config = dict(
    n_layer=15,
    n_experts=64,
    d_shared_expert=0,
    activation='drelu',
    router_score='softmax',
    routed_scale=5.66,
    balance_loss=0.000609,
    balance_bias=True,
    optimizer='soap_variant',
    beta1=0.95,
    batch_tokens=65536,
    seq_len=256,
    train_tokens=429100000,
    steps=6548,
    dataset='wikipedia_en',
)
Below are experts of layer 7 (counted from 0) of a mixture-of-experts language model. Rows are named router (the router's row for the expert), gate (a neuron's input weights, with its number), up (a neuron's input weights, with its number) and show model dimensions 0-255. Each number is 200 + 30 x the weight over its row's rms, rounded and kept within 0 to 999.
Before each expert's rows: a language model's description of what the expert responds to; "mostly gets" lists some tokens that are sent to it at least half of the time. This comes from a sample of Wikipedia text that the model never trained on.

# expert 12
It responds to: Nouns for professions, roles and arts after a or the, such as singer, painter, director, film, song, character, cello.
mostly gets: " song", " character", " director", " film", " player", " class"
router,165,147,190,192,190,232,124,229,237,205,235,176,146,193,211,275,236,235,175,210,194,253,199,253,246,239,214,187,212,194,182,200,220,226,255,201,183,231,130,129,216,209,179,175,185,163,174,190,156,235,196,188,223,211,212,140,192,167,242,219,197,242,149,197,205,225,134,161,211,182,215,225,191,175,241,193,221,149,208,238,189,216,195,157,150,217,232,196,201,189,165,193,235,182,205,246,195,175,191,231,204,189,175,183,208,191,182,237,178,250,174,170,213,179,149,176,214,203,236,194,170,183,180,227,176,260,166,205,218,203,204,193,224,168,224,202,225,147,164,151,203,205,210,166,235,175,195,178,203,255,202,218,231,217,175,209,231,202,194,200,229,228,194,172,206,150,239,164,133,178,269,143,191,178,152,150,155,180,155,207,213,173,240,245,224,183,168,164,158,198,225,201,170,234,195,204,228,213,175,253,224,187,241,192,209,189,193,239,192,201,198,168,185,171,269,146,229,229,175,201,213,192,168,209,169,182,202,200,231,233,246,205,199,160,165,181,210,274,182,186,204,233,158,199,156,177,210,202,170,232,221,170,168,230,187,226
gate0,168,197,186,254,193,238,217,201,219,222,161,226,199,170,232,217,187,227,135,182,216,175,190,175,170,190,183,217,186,179,224,229,215,185,192,198,136,167,172,196,184,150,221,203,254,200,196,224,201,190,186,187,177,193,212,225,245,145,240,199,233,249,196,218,177,179,213,181,207,161,179,239,183,161,197,233,180,198,185,204,183,217,125,210,251,212,292,208,189,184,222,199,164,169,249,219,167,171,241,229,268,210,155,216,229,170,234,205,240,165,231,235,167,198,179,222,230,251,171,167,190,189,214,205,195,196,154,248,178,180,196,209,201,200,194,185,201,184,214,238,242,184,194,190,205,205,160,161,228,207,213,201,259,246,167,180,260,221,192,224,205,263,208,204,232,183,135,179,176,179,227,206,167,197,177,233,201,216,199,190,220,252,227,186,239,244,225,183,157,255,147,220,156,200,184,150,175,148,153,141,219,227,218,190,194,221,198,163,223,197,219,187,157,231,243,195,176,208,252,211,189,189,114,239,206,185,212,183,226,151,216,246,264,166,198,174,208,214,211,165,177,208,180,281,179,137,242,197,179,194,225,198,226,186,159,208
up0,178,201,207,220,212,232,184,197,227,236,185,228,166,207,222,224,161,189,159,191,225,178,178,181,183,174,175,226,174,153,230,210,233,179,186,174,164,180,208,208,212,140,211,208,245,217,216,209,197,219,190,168,193,168,203,214,258,152,236,171,211,252,193,192,182,200,231,211,268,136,170,225,138,170,193,208,154,229,170,226,193,233,177,217,255,215,257,191,197,178,184,213,182,193,231,217,163,172,223,254,299,206,172,200,225,190,229,181,259,161,205,216,187,211,147,199,208,203,181,152,175,196,224,189,197,195,182,238,186,203,181,216,231,187,189,187,217,179,222,228,218,164,206,217,194,220,173,159,210,201,197,181,243,270,162,176,239,252,187,244,225,235,229,212,207,177,159,149,157,160,222,203,189,206,233,237,209,221,189,171,211,215,187,220,238,260,220,167,186,221,142,210,185,187,199,140,167,126,169,148,185,241,224,197,188,237,187,179,253,198,257,173,167,252,240,209,219,199,256,226,201,184,171,236,234,167,225,201,235,170,257,227,268,129,170,171,214,203,195,171,182,204,201,251,175,137,236,184,192,167,201,214,204,199,177,194
gate1,191,190,225,207,235,223,172,229,212,202,194,218,212,177,164,186,183,216,140,166,215,146,237,176,202,228,153,198,227,179,195,203,199,175,205,208,193,243,182,211,206,204,104,216,228,198,168,214,186,207,200,233,195,242,194,183,185,225,225,168,268,200,264,256,196,175,207,154,235,159,203,213,203,183,141,235,160,195,230,196,221,162,177,221,163,190,186,205,253,237,187,172,199,192,176,235,184,219,252,194,143,181,178,219,255,229,148,131,205,182,225,186,265,235,187,146,200,206,190,251,208,198,210,200,184,188,243,226,198,201,191,218,169,152,238,222,215,207,176,222,189,207,189,191,190,237,193,153,225,215,211,191,230,197,172,191,234,176,196,210,185,156,197,244,187,146,229,143,191,247,193,221,175,239,181,219,206,195,189,228,160,177,226,217,196,282,205,222,143,181,184,153,178,175,204,191,176,248,194,189,267,210,168,213,190,174,158,146,210,199,202,228,181,213,183,214,261,174,175,164,263,218,227,244,215,166,239,199,203,181,161,179,215,256,231,222,158,213,162,213,158,143,226,151,204,185,174,187,292,173,252,197,194,215,184,175
up1,221,208,224,253,251,235,173,218,200,186,205,211,196,183,141,192,181,184,156,184,207,154,264,144,190,225,156,219,226,170,213,203,198,223,216,215,206,223,151,214,220,189,130,186,203,192,162,206,199,213,181,227,202,263,191,172,213,222,259,187,257,179,221,256,226,158,203,159,229,153,211,227,187,163,169,229,173,187,252,202,191,194,185,207,171,196,188,238,239,236,186,198,213,161,178,195,140,216,272,186,166,209,225,219,267,202,158,107,192,209,224,196,237,235,189,134,202,220,175,231,189,216,221,184,180,184,231,211,181,169,165,222,160,135,238,225,228,209,179,221,199,220,180,195,194,225,214,154,231,190,184,185,223,210,184,173,224,188,204,213,173,159,192,221,191,127,213,166,202,232,202,211,131,243,165,201,216,217,204,233,177,183,222,203,169,257,215,200,167,213,197,163,186,162,204,148,205,231,221,199,262,216,184,231,196,194,189,141,189,228,197,217,195,227,210,178,221,187,166,186,229,228,224,226,218,174,204,185,191,241,165,171,231,280,226,213,174,210,192,214,171,135,175,179,212,199,166,163,283,181,239,199,195,261,155,184
gate2,146,230,177,181,278,218,159,192,226,158,194,219,163,242,221,205,199,214,167,165,151,248,222,184,179,218,209,180,206,230,147,197,241,255,192,209,171,220,235,211,264,185,192,231,222,213,118,196,158,186,207,196,187,258,282,193,222,195,196,215,205,192,173,153,184,191,142,140,204,205,222,197,182,220,211,196,236,194,174,228,231,235,233,218,169,190,185,210,222,188,178,237,210,169,219,177,230,190,181,200,192,182,227,225,242,224,204,203,177,178,173,184,213,219,178,209,245,203,223,224,165,227,177,198,206,186,198,219,233,224,227,121,227,184,227,206,230,175,198,175,204,242,199,173,223,219,141,178,244,199,161,180,205,238,206,197,243,175,201,217,178,216,208,246,178,188,178,192,189,281,208,144,206,231,167,223,192,194,215,198,216,206,124,166,242,202,236,194,132,245,190,185,220,238,238,214,214,212,201,205,179,222,171,155,219,131,165,214,246,195,226,188,131,143,215,157,145,253,204,178,146,185,183,233,198,147,226,185,183,272,166,173,178,217,180,186,190,219,173,195,192,185,214,230,173,196,212,155,210,270,177,233,207,205,179,178
up2,143,226,165,174,275,232,165,173,229,175,182,218,173,232,232,214,219,220,176,156,152,216,205,159,198,218,206,190,195,223,164,208,227,254,197,205,170,178,230,214,236,172,211,229,206,203,108,220,155,184,219,196,191,221,265,197,232,198,185,200,205,219,185,128,219,191,147,166,219,195,219,223,192,230,217,173,204,211,196,254,233,262,233,220,148,183,197,197,249,176,176,224,215,186,214,204,241,204,195,209,180,169,224,224,227,227,205,201,165,152,175,203,226,232,199,208,265,186,235,203,156,251,189,209,203,192,184,224,203,206,244,143,246,171,243,205,216,195,189,153,231,238,206,181,227,203,135,163,228,210,188,186,188,249,217,182,237,149,187,206,175,235,225,210,193,179,140,229,188,251,200,143,192,214,177,244,181,188,236,195,243,219,138,154,244,207,230,184,157,227,195,193,215,214,215,200,205,208,183,215,199,231,170,146,224,148,187,155,247,190,213,219,159,173,232,176,163,242,215,197,156,197,161,232,183,133,236,165,201,248,167,170,172,235,185,170,187,225,166,216,176,195,189,231,171,188,224,159,196,255,151,264,199,187,190,185
gate3,194,209,213,211,239,215,172,186,169,175,205,191,218,144,150,232,266,252,189,212,184,195,232,161,215,185,143,124,184,235,229,219,150,205,203,196,199,148,218,264,196,179,191,204,143,198,231,202,188,204,161,226,208,216,168,235,204,235,230,210,168,191,209,213,201,227,160,153,219,176,231,187,170,212,167,195,225,192,208,175,214,217,185,214,151,188,196,205,185,189,230,166,230,172,173,250,193,164,206,294,228,187,193,200,203,153,283,177,199,194,220,261,205,203,211,168,192,194,202,189,227,183,253,144,192,174,223,243,193,193,165,224,221,221,156,216,212,256,201,165,181,254,228,224,160,189,210,201,194,221,194,150,239,229,229,215,220,213,161,203,225,228,230,260,162,197,230,211,240,219,238,246,184,198,168,156,213,204,190,193,182,152,214,155,188,182,197,157,125,260,170,199,181,170,205,206,194,183,228,204,198,217,169,222,157,209,255,232,249,251,198,180,168,144,212,205,220,242,180,164,238,209,212,170,186,171,207,192,165,259,188,200,150,250,182,232,168,226,171,194,173,230,184,239,223,229,154,203,188,190,179,192,163,187,125,179
up3,200,234,188,206,234,212,193,178,177,190,200,201,219,157,147,237,221,259,216,241,202,198,232,163,210,187,174,134,220,246,216,237,153,200,201,205,192,136,229,267,202,186,201,193,117,199,230,184,197,209,158,213,208,248,172,235,196,252,250,210,164,185,189,208,173,206,174,143,199,202,236,210,163,193,177,182,227,190,212,167,183,215,178,156,166,187,181,233,198,187,210,188,221,168,172,235,199,154,184,282,236,201,195,205,226,185,268,166,207,193,207,265,199,215,228,203,193,191,215,198,224,191,227,143,238,219,199,241,190,188,190,214,229,210,186,234,218,247,209,161,195,235,209,224,139,194,191,216,185,205,166,145,240,225,190,212,235,215,147,213,208,198,247,257,175,189,261,210,226,205,216,238,173,183,152,155,206,202,198,178,190,148,204,154,186,180,213,152,141,233,168,217,192,188,187,207,202,192,243,196,200,216,194,230,182,205,270,219,245,222,185,197,171,127,225,212,224,247,181,157,211,247,229,157,186,160,196,202,176,240,187,178,119,246,180,217,161,218,193,185,189,258,212,230,221,208,159,191,177,208,185,164,156,177,130,181
gate4,215,194,171,258,209,271,180,201,174,164,220,205,264,269,203,187,203,177,215,195,130,272,198,205,241,173,196,179,173,183,208,222,218,174,218,249,231,197,184,210,214,195,240,195,181,220,191,215,253,192,213,235,196,164,203,218,239,172,156,209,251,164,180,231,181,239,231,225,200,176,182,245,145,217,138,214,220,181,189,236,160,209,141,170,192,227,191,181,186,189,192,234,180,215,182,166,189,197,218,146,235,207,213,253,237,218,209,224,169,241,200,213,174,221,217,224,252,205,196,124,208,225,207,168,197,236,181,210,163,176,207,211,179,185,219,158,149,208,231,168,215,211,217,220,210,205,189,171,198,201,184,165,256,138,181,244,210,158,198,208,219,194,268,232,235,218,168,166,180,138,196,173,191,226,211,225,250,204,217,215,168,127,243,244,189,167,240,141,178,208,143,196,174,195,153,179,230,224,165,181,193,195,226,205,184,232,212,214,179,217,236,204,176,195,212,187,174,245,194,179,182,263,169,166,192,162,188,195,207,154,199,245,179,161,136,216,222,220,206,161,244,242,201,238,232,180,212,158,196,197,185,193,172,240,193,125
up4,212,183,205,262,205,252,201,201,177,156,209,206,262,227,205,172,209,170,189,223,160,267,212,214,250,175,192,165,174,216,217,228,222,166,196,251,215,199,191,215,218,198,246,199,189,206,204,197,247,199,207,220,206,138,177,191,262,148,151,212,250,172,182,226,203,223,232,206,206,171,152,218,155,210,140,206,213,191,229,206,173,221,158,169,205,213,204,135,160,187,173,235,195,220,184,171,189,190,193,146,248,219,195,270,252,246,202,218,189,229,198,240,205,224,204,220,279,179,184,130,192,201,203,155,184,206,164,211,164,164,210,211,190,178,193,168,119,211,240,194,239,226,219,205,200,206,185,178,188,208,192,149,232,146,184,227,186,148,201,212,207,190,278,220,261,204,176,183,175,161,193,225,192,218,204,235,247,197,184,212,171,142,247,254,180,169,232,129,168,186,154,206,167,207,192,188,211,197,149,190,193,220,217,206,178,201,221,185,196,222,220,192,183,218,223,194,194,253,190,189,183,261,189,194,198,154,179,203,200,174,220,242,188,171,148,233,228,234,202,147,233,227,189,219,238,176,204,142,218,201,193,202,182,241,192,117
gate5,174,181,181,160,188,191,240,164,189,222,173,172,243,161,221,219,213,254,197,214,228,222,177,180,165,234,177,188,185,176,150,156,184,181,216,179,238,259,224,189,171,177,207,186,207,249,175,229,178,247,176,168,186,224,237,199,265,242,201,207,166,236,249,159,253,160,208,227,160,234,227,252,187,153,235,202,183,189,158,189,217,169,185,182,212,176,166,221,249,139,197,196,167,214,216,182,215,189,252,157,186,182,205,235,212,174,209,186,241,274,218,249,186,179,153,164,245,192,182,235,168,175,209,195,218,223,214,205,229,192,223,202,197,180,186,216,210,189,99,197,150,232,188,204,210,175,200,224,214,181,208,255,264,177,140,223,202,193,169,147,226,234,196,176,188,167,207,190,147,239,206,220,225,167,177,213,175,188,174,252,209,243,219,188,177,197,229,191,168,217,224,198,222,216,124,216,162,232,199,180,184,189,188,172,202,233,182,181,190,204,179,134,216,198,214,182,230,199,190,218,222,186,214,203,204,157,159,156,209,160,235,228,212,205,215,138,148,277,221,194,213,232,200,248,226,240,232,165,196,208,253,253,213,219,205,253
up5,175,203,169,180,192,188,220,176,191,222,171,181,262,155,213,230,232,233,172,223,230,215,189,176,189,219,191,173,189,166,156,139,224,177,220,163,231,257,237,172,145,178,194,208,216,250,155,217,157,226,195,166,193,231,232,200,263,237,203,200,166,201,230,174,261,163,204,218,139,244,207,222,201,154,229,198,183,171,174,190,238,169,188,192,220,181,199,234,263,153,184,207,177,178,206,206,234,196,212,151,200,207,212,221,209,181,222,199,277,250,243,252,172,198,163,180,230,225,178,250,165,175,217,188,187,197,219,211,233,172,236,212,199,184,181,230,202,168,107,212,163,182,179,209,166,169,200,233,221,174,243,265,247,196,157,224,229,173,159,156,224,226,198,175,173,153,196,180,151,241,202,222,216,173,201,196,172,170,173,250,192,240,233,194,188,164,234,185,178,192,246,192,223,189,140,206,157,245,210,195,199,210,179,195,196,218,181,208,225,192,212,165,241,184,190,164,233,189,197,223,214,169,188,214,216,143,149,153,209,168,232,243,216,186,221,139,188,272,184,213,173,234,199,240,212,241,232,159,189,197,234,246,212,219,213,249
gate6,188,210,191,188,200,156,227,211,156,172,228,223,192,190,186,174,165,209,215,193,241,219,218,158,240,187,234,208,262,155,187,217,256,176,226,243,188,234,171,215,134,179,218,264,168,209,207,230,160,256,175,176,228,186,227,145,201,189,201,241,224,213,220,237,234,162,196,175,185,204,147,199,195,215,224,203,238,180,192,160,209,188,186,199,188,182,193,173,209,154,207,172,272,234,183,206,190,193,245,188,221,209,149,226,231,207,221,246,194,170,227,184,189,216,208,218,153,232,189,181,260,268,148,234,169,162,169,193,215,187,171,214,199,181,228,227,182,216,176,165,148,212,147,192,209,154,195,205,204,201,218,173,274,195,270,179,163,185,188,232,172,226,149,204,197,202,167,176,177,215,210,202,179,160,227,181,165,158,201,219,220,188,168,186,141,208,250,276,150,195,183,207,182,182,213,218,201,167,134,160,249,204,243,157,252,202,186,175,151,210,284,191,213,196,224,205,202,174,190,222,179,243,211,183,177,167,189,244,239,224,210,190,243,140,187,195,208,212,259,160,164,213,164,197,198,264,211,224,229,215,250,198,186,207,202,208
up6,176,267,192,174,183,172,213,185,163,146,216,214,185,202,171,159,158,220,187,190,171,223,202,153,172,185,208,198,269,166,207,208,229,171,233,223,203,224,185,211,140,167,208,258,146,180,225,231,187,241,166,153,233,228,206,147,243,176,229,236,202,236,170,230,241,157,236,157,206,201,163,257,201,219,196,236,234,199,179,198,195,202,191,208,174,199,193,158,243,186,253,191,254,226,162,216,196,180,237,153,221,169,123,207,249,221,235,247,162,189,200,185,193,197,197,211,151,198,167,219,259,259,171,232,174,176,158,197,193,205,148,195,214,191,249,234,189,206,227,173,161,190,180,208,223,188,185,237,214,188,215,156,249,171,273,228,157,184,196,218,169,221,155,179,217,215,189,189,193,203,234,215,167,184,179,192,157,198,189,199,223,196,147,197,168,231,250,268,172,202,192,185,160,186,169,181,202,167,156,153,216,220,246,173,240,198,188,174,140,207,281,248,214,203,238,202,220,188,214,228,198,258,218,208,179,200,179,242,242,246,210,234,222,148,209,196,190,187,243,152,194,177,198,188,191,237,213,190,214,222,239,202,176,207,202,209
gate7,216,203,217,235,246,203,185,214,207,204,168,174,219,221,170,227,166,159,160,191,147,283,148,204,145,204,192,238,215,144,196,198,245,206,191,248,193,186,150,226,173,175,178,153,249,213,224,162,201,223,176,173,199,230,179,171,171,177,225,201,183,207,181,175,217,230,217,248,179,171,158,256,189,261,184,143,152,251,212,250,159,241,222,184,201,191,193,189,213,213,229,207,236,196,241,158,173,216,176,144,182,143,214,198,171,166,180,233,253,175,209,168,190,164,131,192,206,265,183,213,204,241,189,201,221,219,168,194,233,228,169,198,201,156,193,220,241,247,191,212,211,256,155,185,217,180,157,201,224,219,214,150,231,178,198,225,180,229,205,227,206,220,185,230,181,187,221,224,170,188,215,137,206,244,172,221,227,233,222,203,156,254,232,198,231,188,191,195,238,241,161,217,218,196,162,168,166,181,193,190,250,229,231,108,215,187,207,181,178,241,209,186,179,222,184,172,199,232,187,217,233,208,212,170,132,226,209,192,177,220,137,153,181,226,217,201,232,190,177,238,180,194,167,239,235,176,246,215,254,220,192,193,174,181,229,219
up7,206,196,203,240,243,212,190,249,215,227,163,173,185,228,217,205,218,141,132,186,164,269,146,190,181,211,215,234,209,162,183,220,238,186,183,209,203,176,142,226,163,186,198,174,258,189,210,151,193,213,177,193,215,208,154,210,157,187,208,220,181,219,204,163,193,225,206,279,173,177,167,266,190,262,175,170,151,207,195,239,160,256,221,199,183,175,217,159,202,216,203,185,229,186,243,157,177,226,217,175,199,142,236,215,203,156,152,232,276,185,206,172,182,134,162,176,235,268,193,207,217,253,186,196,194,217,167,194,223,190,172,227,183,180,181,201,229,221,202,211,208,254,184,180,202,182,155,211,207,200,204,146,228,190,209,227,157,233,185,236,180,188,214,233,171,205,219,230,157,168,224,106,213,271,187,237,209,209,240,200,170,219,234,193,230,194,186,190,210,260,151,211,224,186,165,148,171,205,182,187,243,225,225,129,232,188,226,177,199,216,208,182,185,243,206,181,178,239,187,222,254,208,187,157,146,227,208,225,194,225,141,159,193,218,223,208,250,197,192,220,169,224,171,223,223,182,236,204,213,208,172,225,219,193,200,197
gate8,183,159,187,187,259,163,191,232,144,224,243,237,183,163,192,220,189,183,133,165,219,195,179,151,181,222,194,215,187,193,171,183,228,214,206,234,259,196,183,200,174,193,189,186,216,192,209,185,196,204,172,221,176,201,215,190,205,179,169,229,142,241,240,166,176,224,155,196,180,180,157,224,232,245,239,194,197,202,182,204,209,204,171,149,137,163,221,257,182,205,269,189,176,156,178,201,192,221,237,167,181,224,253,237,220,208,204,182,195,244,258,236,188,162,199,223,230,230,195,214,154,184,240,143,239,174,239,211,180,187,210,207,170,140,169,171,201,192,180,200,188,215,189,121,182,205,176,218,200,170,261,195,217,219,227,285,170,253,194,194,237,225,225,177,165,220,239,132,175,172,211,213,239,236,192,235,222,157,187,244,187,212,239,167,192,142,180,199,206,200,212,203,165,155,124,215,244,209,175,144,204,224,191,231,218,207,207,204,190,207,166,240,150,181,212,220,218,205,176,177,236,229,189,206,212,188,182,204,230,220,192,220,255,200,273,201,239,213,227,234,226,213,237,277,231,162,180,180,234,180,192,176,208,162,163,191
up8,164,168,197,200,224,164,213,231,174,207,233,231,179,166,204,214,173,176,131,163,217,201,162,162,184,237,196,231,184,210,206,181,227,217,207,234,267,202,202,211,199,175,200,205,193,205,225,198,167,185,173,214,185,226,239,218,194,174,167,190,139,248,225,182,202,200,149,207,196,189,149,215,212,234,202,206,213,196,170,185,186,190,175,145,158,147,239,238,187,245,238,197,174,175,206,215,197,222,237,169,170,209,244,255,243,229,230,201,183,255,234,238,201,178,196,216,243,222,203,198,149,158,257,158,262,206,248,206,178,197,194,229,184,163,188,159,188,188,169,200,193,204,178,134,192,194,163,217,182,190,268,181,229,192,230,296,151,259,164,209,224,229,262,181,164,210,238,142,173,165,210,210,222,219,196,202,200,173,170,246,185,181,200,183,186,164,177,225,195,186,217,217,179,168,139,204,264,210,182,127,237,241,217,202,217,209,206,205,164,224,174,223,129,168,202,210,175,221,175,162,238,236,210,214,203,183,168,176,206,223,213,220,242,157,282,220,216,210,209,230,205,205,240,264,248,174,197,187,229,168,205,182,198,172,159,185
gate9,186,194,195,236,266,178,190,202,240,228,224,199,217,235,190,192,157,165,162,182,217,226,137,152,191,241,154,170,123,141,190,142,203,210,164,243,203,199,191,202,208,197,175,233,191,205,169,176,184,210,153,186,190,166,189,194,196,161,195,203,170,226,130,116,203,209,204,204,179,169,201,209,180,238,231,215,217,210,212,190,165,201,201,189,187,156,237,249,179,199,196,141,203,206,211,234,192,207,157,227,207,170,227,203,179,265,210,169,131,212,155,226,253,172,166,238,241,206,213,164,200,251,216,207,154,201,207,144,177,244,237,204,260,184,218,193,179,191,194,171,130,223,227,224,198,193,169,207,172,249,228,220,219,240,211,195,258,193,212,229,220,260,218,183,243,179,156,175,205,237,245,227,236,190,203,193,205,183,255,247,186,207,232,243,211,146,192,188,230,230,214,160,206,202,235,221,226,186,183,193,171,219,256,243,215,220,217,219,217,186,179,177,183,208,146,184,222,224,167,228,189,216,142,212,181,200,217,202,222,217,252,182,196,194,219,231,202,201,192,177,197,205,201,184,136,255,206,184,152,239,122,146,189,157,197,231
up9,186,176,219,264,238,191,195,195,236,220,217,195,246,250,205,217,155,179,187,196,209,207,170,147,190,248,142,163,151,164,164,155,207,207,166,244,206,190,173,176,212,206,154,235,202,205,143,174,180,201,156,177,184,175,183,184,193,146,211,218,190,236,143,115,226,192,192,175,149,164,197,244,187,232,237,226,224,217,208,174,162,209,186,205,192,162,229,236,173,202,195,141,210,200,173,223,179,196,181,207,210,188,225,202,189,244,203,201,123,211,147,226,230,169,166,220,248,200,210,167,227,251,205,219,149,217,201,170,190,230,250,187,250,155,220,190,183,198,204,171,120,221,212,219,214,179,183,200,193,246,221,211,230,243,242,209,209,212,209,252,230,247,228,169,262,177,154,165,217,235,256,208,213,192,178,206,224,178,250,238,181,231,254,245,202,171,220,195,198,224,227,172,185,198,219,204,226,201,197,176,197,227,258,220,202,220,205,214,223,200,168,176,185,188,149,192,218,212,138,201,176,245,137,207,204,176,202,186,224,223,228,203,221,213,207,235,216,209,195,163,218,210,191,179,147,273,209,218,153,256,126,168,187,168,206,220
gate10,151,203,181,199,257,201,182,187,193,252,226,213,232,200,187,186,194,228,228,224,198,198,250,217,179,239,176,169,259,160,177,172,162,179,190,190,259,238,175,216,209,183,177,193,251,107,189,196,198,166,167,195,165,165,203,242,197,237,214,201,258,218,194,161,263,212,212,161,157,191,220,183,225,218,178,157,147,215,200,206,187,249,164,220,176,162,197,162,221,185,198,198,206,226,255,218,189,200,197,239,178,235,229,179,209,161,204,173,227,237,214,222,257,144,161,169,210,187,175,237,203,179,230,226,226,238,232,222,221,231,231,189,163,178,174,214,205,152,248,191,141,254,206,172,191,201,215,240,233,190,180,228,201,212,194,194,203,144,171,175,181,235,162,212,148,223,190,165,215,221,195,247,251,203,131,224,158,252,235,219,173,197,211,225,195,168,168,196,168,215,195,221,155,176,202,200,163,182,196,235,217,154,145,180,218,241,204,182,208,220,196,167,222,229,255,222,220,196,149,142,238,196,197,239,204,239,131,186,239,183,233,134,223,187,144,194,197,247,189,218,209,169,163,189,186,202,241,185,207,183,155,196,228,200,201,254
up10,160,158,176,219,240,211,147,161,200,237,253,228,207,215,165,175,218,219,222,204,172,177,230,226,180,244,178,145,253,165,167,174,170,201,180,207,209,215,172,221,222,175,169,172,226,109,180,199,184,167,226,205,176,172,172,232,180,218,239,202,203,186,181,155,266,224,259,168,137,186,191,222,224,211,187,180,161,203,205,174,211,250,167,212,157,174,229,192,236,213,179,186,194,180,240,197,171,192,203,216,188,201,212,218,176,123,210,160,228,237,174,207,270,155,146,167,192,182,184,256,210,188,244,264,197,226,246,204,205,238,209,174,200,156,197,203,230,164,279,197,130,221,192,172,190,227,209,240,216,177,185,195,198,213,200,190,237,137,184,140,207,212,164,193,154,220,213,135,222,226,191,230,245,198,132,204,223,225,209,220,192,208,215,210,205,192,187,189,194,229,223,208,116,139,210,163,148,230,200,251,208,163,158,209,230,250,190,199,206,230,193,171,231,190,248,228,221,188,180,138,215,196,204,228,197,222,180,198,224,223,208,157,157,201,175,226,199,221,194,184,212,164,189,187,184,210,224,176,235,200,163,208,230,205,209,241
gate11,239,154,192,197,225,196,224,174,154,167,141,188,158,205,165,195,207,262,219,188,138,216,201,176,197,160,214,201,190,171,197,209,172,221,166,199,209,195,201,181,246,154,219,138,189,200,178,182,211,179,190,210,199,256,205,178,180,196,156,163,274,204,182,217,234,207,227,149,208,195,206,175,184,172,190,229,253,186,207,196,174,209,194,210,172,209,190,232,202,179,198,222,226,257,167,204,190,190,207,231,162,191,239,210,173,242,226,246,201,213,173,179,208,167,147,157,189,213,221,243,204,232,211,236,199,170,140,228,205,175,237,224,191,151,191,245,268,225,185,202,165,209,173,197,243,194,225,219,232,146,160,184,201,179,207,197,197,210,241,248,238,161,227,283,192,249,194,220,138,213,240,235,212,161,167,197,145,184,215,203,151,193,228,199,232,194,237,213,190,232,187,213,233,172,222,183,312,271,197,160,178,185,219,215,171,191,209,141,194,233,200,149,196,162,195,187,204,177,209,158,186,198,200,138,250,194,225,191,229,204,227,179,209,162,229,147,191,205,267,121,207,221,162,231,195,235,212,190,209,208,169,180,182,186,174,190
up11,227,151,197,197,214,202,225,183,170,185,169,222,167,219,164,197,203,240,231,173,130,202,215,205,191,173,216,187,167,173,213,216,185,194,157,217,230,206,179,213,224,131,232,119,183,204,188,195,192,194,199,209,204,248,200,173,186,202,149,181,276,169,169,229,238,198,230,181,186,172,196,180,166,186,195,214,248,217,210,218,167,195,197,225,161,208,200,201,241,180,188,218,219,244,168,183,181,142,203,250,178,179,232,211,173,245,205,250,199,210,187,164,196,165,128,148,181,215,226,229,221,245,208,226,201,185,138,213,215,177,234,216,200,167,193,222,277,223,196,202,171,193,151,204,214,183,221,210,238,160,172,217,200,172,207,188,191,204,237,255,238,177,232,268,202,249,179,237,152,206,203,259,231,157,183,194,140,201,204,189,158,187,210,199,224,196,242,192,196,201,178,205,235,154,205,201,297,251,181,163,191,173,242,226,203,220,208,167,196,235,189,135,222,171,186,182,176,172,203,175,177,233,210,143,250,206,231,184,211,212,229,172,212,140,234,137,191,175,263,117,213,242,178,247,188,230,213,212,196,208,181,181,193,205,166,215
gate12,240,233,234,216,175,241,167,209,220,203,183,179,166,207,211,214,248,206,116,220,171,163,193,208,168,198,252,160,182,159,236,205,239,215,211,164,167,203,164,129,221,207,159,191,135,208,221,160,162,214,215,211,269,185,187,199,191,193,206,275,198,233,228,173,225,194,165,181,229,151,199,282,224,188,210,214,232,163,222,237,230,198,199,214,201,197,218,182,164,167,197,201,228,216,185,224,189,216,220,196,218,193,193,201,216,193,224,238,251,159,120,187,238,146,183,218,168,220,249,189,179,214,210,236,191,182,122,238,215,205,221,182,215,203,271,216,175,218,234,206,161,196,280,171,208,180,241,195,173,225,222,238,217,167,206,174,194,166,215,161,215,186,203,190,222,180,176,232,200,170,240,262,203,207,183,191,150,160,175,199,258,190,214,223,195,195,201,202,150,176,214,198,172,191,168,211,233,213,204,209,253,212,198,181,172,187,224,200,194,200,207,139,208,233,180,106,229,198,180,213,224,210,209,166,207,194,155,253,220,258,224,205,246,203,192,169,195,154,212,165,252,182,235,207,189,188,234,252,179,185,147,181,159,203,184,244
up12,227,253,243,217,164,226,181,213,251,199,198,190,161,215,220,241,270,206,123,236,193,153,186,220,166,187,234,137,190,151,231,192,231,205,247,168,182,201,131,149,233,181,168,182,152,221,206,151,157,192,235,218,249,184,192,199,191,199,218,268,192,244,220,179,235,204,162,158,227,161,185,261,224,185,226,221,248,183,214,241,225,205,191,197,212,200,216,185,163,161,203,196,230,203,180,240,198,205,221,197,207,195,189,187,208,185,196,243,249,142,116,190,229,159,158,216,200,207,243,194,191,217,216,241,182,185,140,227,210,218,221,170,221,192,269,210,186,202,219,217,177,200,280,190,198,177,221,202,190,237,229,236,208,171,212,174,199,193,217,160,213,176,201,195,209,200,173,247,208,171,247,262,193,219,181,191,157,163,173,195,252,188,197,226,220,193,207,193,141,173,226,199,161,197,152,199,208,213,188,202,235,191,182,193,195,178,202,194,198,201,201,132,214,242,174,108,222,198,178,213,230,190,213,187,202,187,159,245,217,253,198,205,228,192,183,156,206,166,226,183,248,199,228,220,172,163,249,251,194,192,158,158,147,201,174,225